From a checkpoint of a small mixture-of-experts model trained on Wikipedia.
Experts: 64 experts in each of 20 layers, 64 SwiGLU neurons an expert, 2 picks a token.
Training: a variant of Muon for the experts, 778M tokens, 2651 steps.
Below are experts of layer 11 (counted from 0) of a mixture-of-experts language model. Rows are named router (the router's row for the expert), gate (a neuron's input weights, with its number), up (a neuron's input weights, with its number), down (a neuron's output weights, with its number) and show model dimensions 0-191. Each number is 500 + 40 x the weight over its row's rms, rounded and kept within 0 to 999. Numbers have three digits each.
After each expert's rows: "gets" lists some tokens that make up at least twice as much of what it gets as of all text. This comes from a sample of Wikipedia text that the model never trained on. Tokens count by the router's weight.

# expert 16
router:502576596491492506511504541540550475521546480539549510438578461492480505506514495520533458454498502552498532486531522482468443443545501546611562414438574485454482550538530516505547494511497465547499510510407489509538485516441489555510585477546424516454492433526492523524424516514531457505550582476522409538470496473530450502457528535543483522547543545492531523478482466397556522592483536537512559492442541518551531495454443488437523512530462540483568516515500513501473542538507488561501575556483481513478542509542490464492504442450494509538474445538528573502529515508511447533
gate0:465549529571534431487478483469527564484479540489520493491479539523629508461463548489533528544476569490525536497494539504462452491494500505512510452462578438532476520488498529473534524593443459452512420591457486509585503522529492502430510502478471469435544523488506555587453475452518512502486592530472512519497441520553452486517476525513484477500471446468539497549487447454532504499482510488452543503453496494456526492565476485483530502480475518490441447533512545520504493466390520504511471422524472533468428538487437422407544585482455469521422521491540526503542519559463571459
up0:519486523503470483499509562483542461457554552488515456446467533482560392396512492461477482492449497480500447447470512495538495560483570513473548523510466508473413556513520527541528530559488549566539515503537469455504555497479547528558522465546454544496445507462498527458518539504489505456465497450524455460452498463512472495545497438494445495572564438512550510479575484478581517464504456550565466537537490481535482440519446550531515557550537525529486484573501420471498571550487395496404506487506474460544514460497508545528519429522507560503600524475475520502547492496480567538
down0:536512523498493515429477534575450481495523514506538463446508597535486463501562480475497542493510459532546546491493475504486595540526553542485585459397546536554495460536486510517457529592513493459434583486452483497471501484522476471534583436509510495486480499493559467494512465471513539491581490473484490513477509445509482526466447411530504498492480507439478466524481516500503389486541509455438504542473558454540463439533442495585553508540526450521527555465472472595481600522502470535483534479514504567516500527543518502436538502545477489480517470560591457443495494529501579499
gets: " t", " P", " T", "1", " C", " per"

# expert 26
router:559492451513520485514466545472566514530476457484488553592506545452496496480491501477552458566508570550433490498495402468441491574481461507541560536502484516510564516509494505455517477552546435446470483470437526509490527496488481496465566494488470475539473446488544432531491558474513446513527514507524577521510436563479485580505472506511451498538428506527560537492507474597459496490424580565490547502442521452468494395508465515503568533525480528550538492471536535493441495465484477586522479505550498501489530478541540414532514498590542521469552532549514505509440448477449450446
gate0:517555481508450500514519469529477549508524475434469487552481512532449475482541473473505515633488451493471520481423469482506601540583502547477470452472536549485540510499477513438497486501430488532544462586501503439481448497444487484516487520506557438419452489490510478496491497515577466451543563480487581506519456519475518462468493477518561510454499428447464538555476471478478456535460482505498461523492478510634413411536484466423486563459486507556526522472520488579485541507525505477545440544512450499608480511473461597498501492513450550500480461506526485496517474525496461488
up0:486444540472573537484531502501498571546485504521570480474521488556509501519484448491475496497484479551458506542542519503535530463451533430434503478505446478506454555498507527486522555527479426446511466486548521493530564451602449444518505485502443589496517501488533511528542503467424520489500420476542428479506511530520503542544486528485517491449494535548467465520547521512560498525548461542468523422526509457503528481492570512567377572523417520390445504548453490541542462540547503498506525465505536468429456478511558552531506427442574503557497528497482564575520485495471458456
down0:474516479495526448464477532492469521487436481568465483423473541528444484455556448507530475451559468543575485526583505507460464441549545452440491530468505562545494472511463425516567448511506484505515439579451495504512552484608537505505456498484524484565489494570497541516439516537537479454444494502468541507552502504541520524558534419426451564496523523570539494461560454512496525520531514541582519532547563521569496530554526547493502563567455554443495520505464490518502488503536561531502518439529480451514439496443592542571468472488519537480446519429534507510489495465530514500
gets: "c", " p", "h", "p", "m", "ac"

# expert 63
router:528427546536498514517484504498472448450497405470565503549430553511484578476463498535534518569438557517480555476496506465535503470521548482450413481538463455537523507502484483525517445481459478507522483509499453496563513463471546548510510504502458473524594547549532413401520521433478513566499496508561520529468531510457550432504492469566482588464485451410481500496505475510430505445449445466536429471449523536579505517478466483522487417494523530493512479507432520486486519457561515572485494466460511530477560556479510563559469500486561576432552486514450529466470524482485465486
gate0:506554476500484445480481518484484553525492516461436457541571532504494562536445459498551575504496523491508535469549531483498500504559493518483410393529465519506465507453510480413477476528559542490516440459457472501514473466463502524472464510613565562447433449467497520475537490505473471471472519471581540483499485532511572537526486470486453539471454461497526537534544490538498480504520575577488565493536462472502480542531542560495522476438483480536488405570515579538506498503564457535519512556456532470547476466507421562440477448505559599505484478552566518523440473472516545514
up0:522520498446490485481464476460523502565632452425557498473492441535458553446500463490461503460556550506467480482471504508419529515529481521463519507459492547518545505512474480561495489487466487454557572581424549509508523446443490453445519543590497410483543541437496509510541526521522476458525427534455534495428495408529530511507448459556508510528530527558511462498475465526522486459503493472488444517426505518474544438525453476531527473555442492533442536505497570423439484505463521509491525555476571536508410465499563447551533480440534492480535482459511506544440462534516510536
down0:493506500503463464496413542462498473535526532477439534504486499539584527527469563494540496474487506451479441488487487529547480494509519519483510551489534504547543405523525523518476535535502460485523573516486571508596572499551507436500488516554466513500515459498481537536507482438447409525448502492476557505600483469573447515501449523509509496560492480510530516489516469575466444554564572486507511553561528510496499497515590513515444495441548478489500565535545517543489530548562452518537500482529482498531535536494562465470472482424464409559438506510430592447504490574467602487
gets: " |", ":", ")", ";", " |  |", "-"

# expert 40
router:482418488526418505531498471555483495543493467469525425522452545509479533451443479579532490482494497522515535565571515520511496460513506508472455471454461525542586560406583493468481486496433463508536518491562468468567489509581513529525560549543466478497528469501509569507492533464504481501512527510491510493586453455531491482508418505509460535546519515536508485495580499471538468489562454555477425543546483476584469482503473473460459560472472430446489565465553503428429497456520473542532470395579486522480466487456508429537463493491503520562506446532511524538456478540570521514
gate0:521469473509510448519479532510441469396519536504506512446452474580527499526499489460534479527528447523489460376476519513516422537496435449567591505543492526430558551581507516524548488494444500466512533475470514521474507502483472556443514536482496453520449489542524555476528548524441542504500513461497428507457486437514418547489509526463454519576524524530509478561491466490486513421461493504527516581508500453412548535448533530457500515493493473517458490523443467500498566526542504381565446470484538434477513481515491521544496573484480454512566498432516497532532446448552444490
up0:572540452496366447418469529436501488490507500471487475478430483512603595479494458551489583501506481571453517507489588493534499524468443575525460459531471564491499550532525517442437547496533563524506490496500461492431482454510535548431526540555471493468516520528507485501504532540477496499482521462500439536526604519538491491455549408465525540512575531498503503441476515491451525519460489449443518524527486455446558517547477444561468550514469492474451519551488452520532547535486497515511433511489490505471446482518429517542463569486488507523539553489542537562467501550452485525
down0:495481449514455550466460521544498474482482497492541512476520479463532541531510522498482466485441532543514520514409482417525472466492551528502493500596528499524512497429511445497535517392591493525499574513437490521490500472422464595430489572469532453485530583541509494550544462467523529600462490499460567474499572541518572472545480418495523550472470505486508502429482527419546471499489509497495420452457523495506456538442545485494500538587538542494511453534537523549590545497467513568484420571474473479471513525538462526530489461467480487485515422510476525504502524464470494463
gets: "1", " ", ", ", " in ", " | ", "–"

# expert 34
router:510476501492505521484536491431519471562565480496520518541502475492484509497470490482525447532573528537467424508555479454528406511509468511557469437585563498474487495553478487510510511490430384429533515496496495407507581497513491477481427503537515459467483522472566463534536562398476534556538526547501505464503570501432452534546586476552486443489500492426524520592504536517449463529504470482471484484487542494532488497458562519470523427478514478588475554476522483555572481475529491484475499534459474550498491456484535554552470476440540475457564436519480446502477485510446509574
gate0:521478527474514412495449588502477383433441498442563449525449550535538482577522545520425462544521462488535520576512524497450458477501436489500503534491494574575487497464477553520468491508436434473464449565460484449492591503495503458454465517526519505509447467528531522509520514425475469508571524489441454506487478484596479473552525445493529453567556478479549515401503517480476523519507443471512485483476538477525459498574507497413506434495463491510464488612523495517437527542465511442455501556498489513524515555477510454464559491526534474499493453472481483482495497440520500460
up0:524502560558527582508551490533566530483506466433497549510469481563512461485514503497497471493409563536495536519502458472479500493568529560522563502557525532453490504642487522476536454543603557490530561426508510473555494518477468554582495485490472475472497456497457539484551501428483425527513457550480533528491443485491514500502480460526511516450390490495491547448465469477451517565496548536480617502493492488533515494464541532592552536541475523580449478449466503463524455526487468468508506507527559539485544555558470517518474482444447450474554534539502510517480477493535469537
down0:583496428513471531530543549519492519468479423497580524484497510531510529488531525524548507492468504488524517606508494545467499515550473562442562518522520503534410515465526434479460449447478509485408512522461509474557516549487517459511443565531489522447437528547475502528501539473566502519532450542574515481549404505545546483487498494558434520432548522451551517524470446449494467520502492508587453524494499534467484524478511573532579542492490507500463438509580512503534530469455522476565567469518593525545493446512543508442470423553478524448452493509465567510436512520466463516
gets: ",", "s", ")", "),", "s,", "a,"

# expert 52
router:466506487529501524506513482528517470523535524540438476500432512472511516544482466548507427476471527470505494452402503565541564515562511481446552486499429501508467497497481505531553544498486534480442529541544543500507460471480434497568496491468495516397543493463485519480482500570525413497544578486577501438517583496401430482484615488472437491476561479529509532451488468530490499500482502513528582513495523497498440480453500517517448457480478482538538512439483492509428522574550467495537571548546475465443552460512493566497499536526443541507488547589493579449446439540510460461
gate0:447442486449524510484532501496471558542482503546532498572444477411541498546494478551466525480432554471492459536474542510495563561497514532448456498550530559478488471471502417489567405485452473552500561521505541491472356484513458559522509518404526453502539479479520512423508484473487478480516478517475594429551461534502544552480508485540517500453517529539495496519527498545449515498482509565456481497469437496592525504523575484544430440511520531470495438513508519490404502468497513452580465479533430538560474502483443506547558552477541500491507456494458510507455564495502505489
up0:479496537473490492478469480512439526480437553510494419486380545546495490493483469497506532522511458465449474510421508506492511450492526494506507541534494513556459460494467517457509482457420485535474540626512557469499550442431555545586480485528503408488414451514561415516552404554483472520522427450512543566478446556473494565492423524511477478478507562531494474517490504482448481545499512476469511436513515459483490469541493544411501529417580500580446511537591451477533473458507486562537490509537530498514494513464473526476511557510496547492483517482508469493486538482451496477
down0:502497428572518545562483430476513538450523560439602460478406451451449513523490532496524519502501458440566508449508490568493536389526526405533513477509513461528440554451488528478534543451515542455550462536479510492488509519459511571610487525526491457453437479621504496418527484443525562460512483453505514472551478518547484529466475418533480497494530523469473552469537542524426485525493438539486505498474466451487539463451450481523427497561523435472443497511532535499498467534515467493533510517515452465480478504510544477519560518473480510570513469535501512535493501499449556469
gets: " R", " N", "R", " r", "N", " | N"

# expert 60
router:495533505501492515530456423470484581514512448426449531575495470502534477500569493474504480497444512386506443499436491454532515475562503531474518460507470496554555492498490471510557577502498508579534452563483578530481437512501549502495498478434531531489464491479465601517510496454449437490432520417453471461522412496539510428509526546529557483486477497469496519604537560444553524551470523582554520467499432511480483489476475495469478581464517545498515439541527492557516481522454493540519450548458458497482409522493465521495454486493485519577489445516502535536553547529488531535
gate0:415483460521533482481490506544533421500508552440534451520479478598504459559432494595516542493509493488524493560550401420488522496448504576514436463478502503527507476474538460484507469492453508520569468528569510554547461507510455497549445562404486464467485520487535544487574456500525551529488550507507520488607496455477519506492516555552491526524462438550496520489449456469559477531479480461433524465484464474435503495548486503511476510506470480468529463496523495605619505468491488497477447479509457478494436495477511518401514489411540469531497482524541547493455452520552496526
up0:453475473508572479470482499551480452520472514490482459507528499526530517468468466533520547493516550498472538492500512577432456440518443468473514565593487542469436553548574478536521539448468458534549489478481484464557511529526542513510514516480529467541485502441478574391566552478533441536499543457469474484484478553522456447517454559605448414530478446496490433425548515491449591539509478497473542480457523420475528500488491473561560503570528512453521534434449458502468519534502440495522524502539512544505489506522583507475491529467476530472553557507491470532401438450490512499
down0:500471456518496470525505489510489539512483514554454476453519459471511445508582501508516474456478519513537525541489515461469445482557403463459461525604536441450529538487428536509522557448543507438564494526554459515469491517491463462520526491583594517451486456533535484507548429472548521512610467523515432436486497557535497511535472534511513513560507561450550470509491504513543471408476512468560505490537542502524531480519431498503482573584500548453485486583543478481473508477497559458542494510513520507477467542530446480602535529480489494493512474581508505593517500546415450452
gets: "3", "2", "5", "4", "1", "0"

# expert 42
router:476518493513461515412438572560497538481557450484571577513425468487457499532535554541485508467481504503485477471497542505517487525485521517485474513473474477527469536538507509450506466508452561476471511468464467493468532443518585438475457468538494543524526479557485528529518541563502452532572488517478586523477459467468471432497530434529505569416491456534539462454554483501566506470457508458427561498457511550437534497535488471481449412508533543560512522479533490475466576467451433525465435467562567464498569497520503408579452490510499559509520486506491534499421542571526478440
gate0:519506538484523485455474525519535492458518493493603502466483485478480497433497553540490516502439510527449460524438530490515591524521569562441417544495438482551541543560542467513504449528453568474459528485466573476540492510529544514500545507445517517507510487480508498519488502401496487370458483434397483566480512501487512521492487470542558470540516510462515557511505537489568503454570465503426472470480453480477421514480462509535468557498529445557458473470566471563466475566552540531490517433519472557443494435557505455516480590470554546542541524474472497494501524493459543514
up0:537482456529508474495530526513506498447505494458526480492453486446495504502468463532499567441397520482384532440490505479501462492539514493483475466439544513547522593496450510512436540524516496488615507473557518449529504392468571536525433498485527511462543624548495563513552476438495502523499550481458538460501432440533510538432576443513534448479510557530498543506496446537493504500481521490477515546467466514508471570489493491452518529503488450494609476478541525479525483465545602513531436460439490521542533468493474494485543499515460531524476427510481512469509554589508503475
down0:526503505487502480544563509520445394415549446576444446492482546501518499505488520434506476508492431465494568496438470522482537491501506512448475481492552601489503503514520541460419517527587593536513464425483498529459594483493437518518517511514487471530542494520494469463423468483446533517479571526527449487452550479419449532515507460492486543528498531475544432493522493513572471493507449541527441549483530503571485539441507550491478516400488473553454550541467474489498543514483540500531547469436542436487434478432496517427493480562513504554470501517509507488536464545490578528
gets: "C", "P", " P", " Sc", " The", " sc"

# expert 4
router:551482481459417504485606418490476563502479523562493502536524507574515495501525473420417550500512515523592459549498464543482471445508559451544509482527455466540546467515489457485433512523506567542490482456558528447505474494486459475452472474490518516440535512508505458489481451513416446465519524475414513577471514437558488451492505524483467512523480530464467570505525446506539465472508551465402584529499535437503522550450582504430507430502456469531460484479497520511458567496503502550423548486535446490555488527479474507529453478465519546456553453504483443575508542494532492486
gate0:515559524480463501518479441496450465524469461530490458526525532598503483446494545459547480475520470471549504516524497553479475502527504479535465437412517482508564507528479435467403484500551467448482523446485478485555441554518564510523550465454458474568516578493515495486464517429478543485549488531507557512475474411558501545557555492466433492500500530465516486472475586526570451565450420548509537469555471506491445418506534505476497455486507536489508461483496539511526467472524441482489424438566547530515524425521511456474421536520585448469439521531447565466547485459477527513
up0:515490495581468507518409472520487486475507543459542457513553516447562448521440494469511451431554497528502511556498509580536465603516562501489487474518479452505513524507461533429443525452442473434467465518457457497514491472448501479506580553485512526491469498483481491544487484572484501525530405614580522515511454487508522512562480452539493466484559507508511410520443443558506454515462481469484488518482548456515450520485475524575486465478446467508424457446368460509490545572512493533500516536536550447475470566570516487513508488490508504428498518518414541479485498541477476504
down0:439479449572525460488396407456541473441528447562452526532559487535474564453517558547475522481521491410561449495498481479471492436469459481524421479418513457510496529519559429554466590528548502508495481540459519521586498552511485475457486518432407431539490538509498473515441471449489462462508600480506509464461460458517497476499523452524501494496497539512485534492503531521512481523468478434497453478452522523479492435502532517480458402480534497479470532508531519512465495514498499458524530486499560496575601517489542538489499509549575495504472471474561557482462469450493582528
gets: " to", " for", " on", " by", " with", " at"

# expert 57
router:518534579489528447486543456492535437467465479374472465534491551519510493528466453443510515561422497495513447536457507504514498522505551576528512459543522553524509581489517443519441449495480540485466526492496579478528503455567499395438543589401537436455441497498497498472527475476465566517498525428458482500563481554510531463484418570532548535485550520554457474518546470474554503542518470536480485526544489510516448413527520555433450453513447536534528494508428511493511526511506527482473449484473472530515496546520497600483522524568496498499463481486451491489483510479573467482
gate0:434538520536469519520502541485499506500518492371499507477515512494544497530461493489491433548462499488465613535493503466486452413534512544428610479518500436527504508477589480529537473530568524535544472518532492563551474573482536513453464510486547588461382530519475476489541517496558528534492461520528490476463446482518501436464441511524442496523538458520523527526503483524598460526475547548428493518450478517482452470566581468492477500558504548502580507506537489481472567505550463449555509508532501474561505518518470484544502567487501436504454462469473477487526424434479526483
up0:579446488492518464509567516444479522483552565545515438487482531459574448531510510502549605497558413500514533409543507554446548527472511496454473444457463517506507488512445501497531449525400466421516507436433488444393469483492455544450527417493487440496522526488498553545549485503537486519510486459479558473540520583470518519500511560502586470501479533541479597520396501502482496501597443503547529524482482524523491505528548515535471512459481512472501512503518482420462437486489542540539468460439483512515530492477528536486470446470504517537428522462488497466527520527488536532
down0:540457514572452513466500477486432492499485511517446437474457512431517563425553494544539519490489503499536469505464473492481530544491529506477496463447485512525463506479499455440469464519567485547412508553496514549491470515543511591491528430521483567472486559551487549507484574524487535478488445485472515496540491512510491591534519414466528456485511487490535578556519508559467493465491453482548531525607387464509507493516470475531411530591525520518544481469527484515456452432577472439530492520591498509519542489478474508412451518561507484500444539514511556540483518525425537569
gets: " that", ", and", " as", " and", ", but", " which"

# expert 5
router:547464532447521520525479501477487544537464474469449550556461509449479451481552483473564452538559490519512488495517456504577481460501585477502490512462569500533501505516545525475594463488471504470508508544574527572507473505492443480452471551423546536512564570501514469497495539455531514499450541522468478476544487501474513552446558523488528570484508461450460517507525576459478494560526455512544550460494488510513558581520437539503568492546500522579526523511426577527459489508530447490458455488400478544537510452565542533473482401467592523516487575421496448466488521549511515531
gate0:655519533474458480502476439534597459530535516512514505466460452507506527464563490476491508548476530437492473446471389516527499488517537476497532538492521446564527558525464523433472527524468524503432587546500464499516521475523536526497531485506489556507557562445484443463565505491514464474448522489501487502486533542454429474481545549504410532459520498499523439528557431503504525477497476523504562538393548457537481481507436519583549558425495484490515447518522564528541468563461490508457516499531487593472461528516511443432519514495451505432507466481485508461543524505531450488
up0:513500469424441528537474544513450524494555533475551527504534488527522518444589485453440518495559524537443547580509465559463514547461519458532551490511508528604437538488520423449475418493432563490522544546574483453494490425485448508491510426446483563455513545443560554455485438460532490474495483532485546462484474569491505477500503462534501528548503531508502499583441539509494448489601532480482562564539514476493459497529559483492535446453495488461518452483511522440448500556459548480517455517526469540485515460495571538485526499443528511411470563482508500517464546528491526546
down0:505485466541522505522509497507519460486528515497508532522519512540465521536515509501448512504578475540510384439476510474484572423410547478503430536543466486556511446506525562470552474465445503481521441486514490517527476513435508489471477529505535560500539506529541456454483543411592463499522534520513494607474533512534580520492494530535481496469529486454506452432554517503485504516578499483531479475470328488465487546468475464533474476495485478529504508557496567480500459551467544471468490571456521504516474412522490541597481507466573496498493522492551614454519458488548483482
gets: " |", "-", "|", " |  |", ":", "."

# expert 30
router:500504521541489501449539518556468425496427474545573484488449521491443559451598442567540505447537549453508488423430504472493561538494527491541534482523566433532552509556519427530457544502443487491434510522550471468470540494524483500521481455519492470535508549460480464454520496525524481555510592529507440518559522545535520486457504454541481468488521449529526473525503548473413528415533534500511484467506546505486518467536543446414529532431515543546509481498461441517495503448472509515484527508492518475426480432525518561542569443575504501442482510557505548418466549563478487557
gate0:480390454516533490439541499536550583488494485454512559562460550497501444460457524518485578544477512429481501485526460455501441495537466529507473532425450538494570497465543541429487468493501435519494474498542475471490519540457411462562494514488477433451543496487498443504499493505512527488524555458486517554497521583500437529475474500567491511490524473526440547481490498442486501506486424526556539407542508463517556528491483518496474496537494434465578520521483502522461583421450525574477480477500516475549380436506514489553503594496509509475510390457497512456483492446485514496
up0:532441488481461483482469441539558455553504493491489522491443530528540440451546534584491537412465513437541586482489505487487469544511478418525500417514516460483514543486519494500415540495465437508472467511539522504516515534559505590465528558548525469503526569501504482530485530474503487526470558431473555548578509458460474447459491465538458477533524497508479435545481541447490524545456519523477492470497488561443603468590505401447465478495471526524506491514518511493536566434500464458498415515451597537543523471522465493524463554494559527471439507457516518423469508446496464506
down0:555461528496542435566483530497431476499463567490467536499450499557446472470513510519471562525542469558499500452517554494576559553430523485608548491508497436457525508468516382483497528548539460523514471528535435478460523473410522549466513507511537546516497485499565441425523428489469485440520496483473473524527512501455526526512522440548511498491535498491534484480532484444468472492456540504521506493461489485482494465519625521391433557506497511486445525484470515451549441539463437486474473525505458493437584477490520555536473503519446555497474428549485578473482442504513493446
gets: " S", " F", " W", " s", " w", "S"

# expert 47
router:550467506544471486513487509437468501491516472481503438536502529477472521414506482436526508511503433469560480524523504567478505482482558480484526535539500579491510486528567527478544422521451482517583513482449513447550497506522462436541496546459572488434551591522526505485471532473476527471501463531494507556496485523483452503487560456450505436537486521565477584513488494497481468604556435546408439487497489493510505533475519405462519494490535514477402481552439477503498510508535598477499461541483543567590520509521450505425397516533532489448575472509451511509497488513490432532
gate0:464440467468426451421452493465527484602493494521505501510503483549508466505457524520493493522486529482585479509481410481541522451494496402445486505477458501513484548437509553483415525477551511503549579546459545445452504581559456505483508425443464543538494484579498480454541489481507509494522416508481435535576462535452637542533514527477509495542490511479473561498433547509421431487551503509500446498486492489549532460464494494453549536542488485501465523521435518496480474512424506484456582467531444486521500469442508503427513517533514497495496482469477449550483508524541567473
up0:507519493496530457468496473476463557522464576498503530528523493496484490474419424483495466487396445501513546450545511522486502464523552488459449487526528481484503570429397542493435447440495447426476460499551577545511471499530459429496516488468482457606495445423444502495542524479565468466465471456506521483519495426550497496528515487419549431423555445534511502495442462450539458538552501482462509506427473460527517428528498502481523432501512521467510431471588544483485518529472503507497458510496523507539450531494539489498488461478510551570443545494587477592511512542486493498
down0:466508577528507496514523474438487475419517626490523506559456498493527404518551599489446488494561486536454548489501514557598543529434544543489489481527456480518528439507437482466561527493557486509435454529505459449478470475522519545481531445535520517477535457427455517540433560514453485475480469520461561489509508465520469459503512454488463462507493511497443494456459496563472505531449420533486563526566359491483500485488479441528514490430496484509501531443479476487457519525506556455531492492456468459539404568521520499505570481484457544565495524536527534467475505510521468474
gets: " of", " and", ",", "-", "|", " |"

# expert 49
router:489531553499417487511482500506440485542524532465442455467439556581459555557513444487543470495517427540441480475499567413532480431517467524447518510479506463549576522453488482565530575487546523518548553428446488404549528491513546504494508467426552497480524474496508583507514529515537511500544493575584492531477499521456497502469476496485452501441465484524472489453500480493564475490515519602412516525485463496444494507528498542472516478478553498421534422589546500541526493456529527479501468462464451564507519543540524475526429445446520536567473458481545469518468459530483508516
gate0:508474446485426491587534503455426451534584596457431509483425466518557489516507564569512512555539515519512524593579568519442524520423558558468555479550528498488469546459519462505504483542455571456483476470454517480496470488510481468584409512515532502448527526509475497530496515493556519503491483518472535525575481523482505541477465492527559546510489528504528516451476500444541475550456568509507504436501482527455516539474487530452447485492554426527516442553570530464511538469464525484509529505501575500519409454456498487495508542505499540405529471456503451493506487450547580472
up0:460469551583481519477475604530527477452480579484566466506440486517503599491490446505465556520482488533488485448506571574439486535510528496503501441470474541519581472512494489551452490543517506453450535472445475498431536447575418493441557523499517398483498441494469460483554509523513508440516487447466468523524506447491471486471502453491493585467533531509430559469501471513489547457568525510418467470561515396500504546467519446467509470513498501487467532503397504463500489490513496503439487478511560580452600488517486513505499477488538468508491594503509479531535527496548494473
down0:499483494490479511540494526592468474527495594583454436452463529530475535485548523420413565495547531493502479482486458456481491519539470508488469499544511497489456518534511518553510513529566534518505476491513583548475481552472500472452587568547503527495532542524556473515465476526494470517483505386499513530491516552511494485509488486526479531512502536513545472460559504503508611478530487450522446576476589493500531441477572600452424550478462471472496553426533470564529429547494476531525542461552486509492419469493541512454481489504504540502537501456420437460506558459461478429
gets: "| ", " ", "–", " | ", ", ", "2"

# expert 8
router:511476495428506493558480556487437564506545479417533499472515571593547490456448466559433559515493494418587541516520504493462444468567504569566507503505503493496565562563492509509484534530473486547588578534521510522492498430492442537477536479467520568503540514523466515521457554456484415546524479534490475481505573462481535457479524516491476434509490500585447569540523530461545547512488500558489532522532511508487565513473492547549539428466491487503462507492518515546538545432550541573542536467488535544435484472550513520463445451514543533491501521434432549489489490492526558520
gate0:514491443503513526503540564470588474493529527515496575488544527512496517475539513504531468456527501516512545455454503499468536510473437572539547467537583508491542556497440512554587511504515464553519514566522428483538409439612567552464491460483537506467503445502471571516486544411549483461426494459510446541452484565505464487510512461434491377502500543528587543524440485504447578484444459556405459524469461508493507516500508430553527459491459437511547533509510553519523451534488519509480531507512528542472470478473480518511524494582487438491476505488489529517504494486505518553
up0:413528461463543464577491554453581470508562492559474534529499415480541575509553488532542520440482452559411516581475431490525571496466473586456495474507535554501521474522460540554524536476504473431530499534514496530435516479500436448438451484516493502495507543500508468556444422494508519494485503562441549461502457451472503515443499485519523482475513552468468496500523546501469532514570535494555581450480493456561537539508539482469443515497492579549471473503485523504449525398529498458564446452500491503555537524511470504493531505505590554467506472513504525497577467456539449456
down0:444514489521532477516465486526461491483455552506514480530470423524454598537488471444449494474548515513472484506528452517536484450503526502457501508491402505481488493526524499426463414486521465484463440470557510472492538473466461454473523500487465475495498454483441475522451484491443469514487470450515510550608513483551520537448529474558527515472490546500454512559537477459538423436518457371452543439518476472417513515470460488508521529423488593602508562509511515435499577554460493435510547459519468418490502532521445547494482455467464478481578530543443512521512505489516496420
gets: " in", " in the", " In", "In", " of", " from"

# expert 14
router:507531526505487488587490534481566462521592543545560487489481481500480470562550437514525476529432513554556473494525539512546470508506521540465535475512527537486445498520506536492470458619531530485459468476502501472456570576583534422521503464527515412505521463439551573463518482527485440512512523513520463514485530465536477499478549448526520504464524521461524477474443430544451476506509525495517568449497494572488395434537503486549549475504422554453520437489505563462521447497615502542488436436540465478491514509514530487536581439524511475497527581535507535466498539550493484506
gate0:472483550467490501490469590484497518484543481464495518434441502505510477461468502516493590554464517510511479507519577521515476500529474593496532475507510465479481549505504524456448489519478472495466502520527566467546444508532505540512473509470506535506475465487546524486597539530459409495393450459508479459571516503545479492496430512444536417553414478411466471504563523463497507472533487533495475471503438511433595458494534477552527528549568512525579504519500544553501571477518483522569487570445486449546476468472472562562522467504523499586530500438481412480419468444519521522
up0:516467499460551529488538477512502488532556452481579423602493468470468525518537504568470492525477532507481442542545504502511514441444497483535494497496431532432469438523492513464508447463541468473487480490485528491495420497492455440520509496559505494450408467468472483443510467480497410512548509479455490540499556501477488447558548464471502521562446526482398440536584541541491443442481452541494488526496504488537504482412561483538601505439566472504543529502535458502488426451470495525456578546491537493446500511479523476569453523493426491505474520429474492509478514451550404456
down0:529510549587519521559516573495518455504456436517547538452530478499472443551516502519521458552493496525478488545548446518423549494480480548453565422484527498536466504508546505516450435476510449471495458482486507556569442539506460513465477456536488576483463497584506457430451564440502499483477444528565481488481439438527599487507441491517432456464451576458440538472587496481537542520541520502441476511465541528456496444505505534522415471505521457432510490541512491509525421473501434471472545500486505541489513473491456496461458588487434531473447545501538462505482534503537542564
gets: " f", "f", " sp", " fl", " ch", " pl"

# expert 45
router:471475463489507527469496557521486435533471501434518463537434506483550415547540523464543488496533517469441538499446485477502535491536449534464479489540525477477510481496523409468480481443501507448462550539470469550467517513571508425553468480462532425487545526516472581579494467534546502501501566453543533508507533526536537495564438485524524521507423420539538434520526536464567495537485470574496544499511476539580521508526449508491534504482489434473468502513539605578446543482575489535589491476478488534491571500457517517435484562507495537587503454403482487455522530533509491554
gate0:461441455449508469527460495463551511477511516569553446519521511426508473502487488476489514600442560520546555461540543463502501493519477511551505441432487503444530488509525472487532473485579493433515483471407602499477472515552544529520485481464537514534522527554427553481466477501488495530463456509471568431503470485462560428523517471433526528607524547490528512482521427500469545553472468476446498508467472552505622457437433494512501490577489471510479482454463534541555502444486486522486530537550559568516502479507566471470512472497539486465500459490527514428415530461558538516
up0:515432532561488486479481482512447474502546558439483534517521541534513477492582461503536515421509449550563461507441437544518468534492517465465478481547534564573428507491477504559504516457485453571572469453518476444501464520510456528520557473541545510487549473505514487514544484508507474477513508492531487536420564456546458489498453493538472435398512495519485513477490505574470493483518470536506483470540513520497410598606516527451499429413480512458545414547507433403491546588485480494488497526482505480527526466480442535453478527496452532475484513446446512549563452537485522534
down0:479489498508476536501503470514535570501544521472551488540521469565459513468465485490379542429525394610507472506509473420553472457509546453550439520524519531485501534479489522512516505510504554526453458497492502546468504503455526494494508442538452501500498476445561471537488570533487533512527550494503538448506469472518451533489595491490506504536574521425556506579455415500578451525492530522381486449538467565500487461466505543543455501598504442467543518523436512471524475511509445559545508456480463450499472502573460521464496438492459462430523491485488489507413530522474517497
gets: "\n\n", "\n", " | \"", " P", " =", " | P"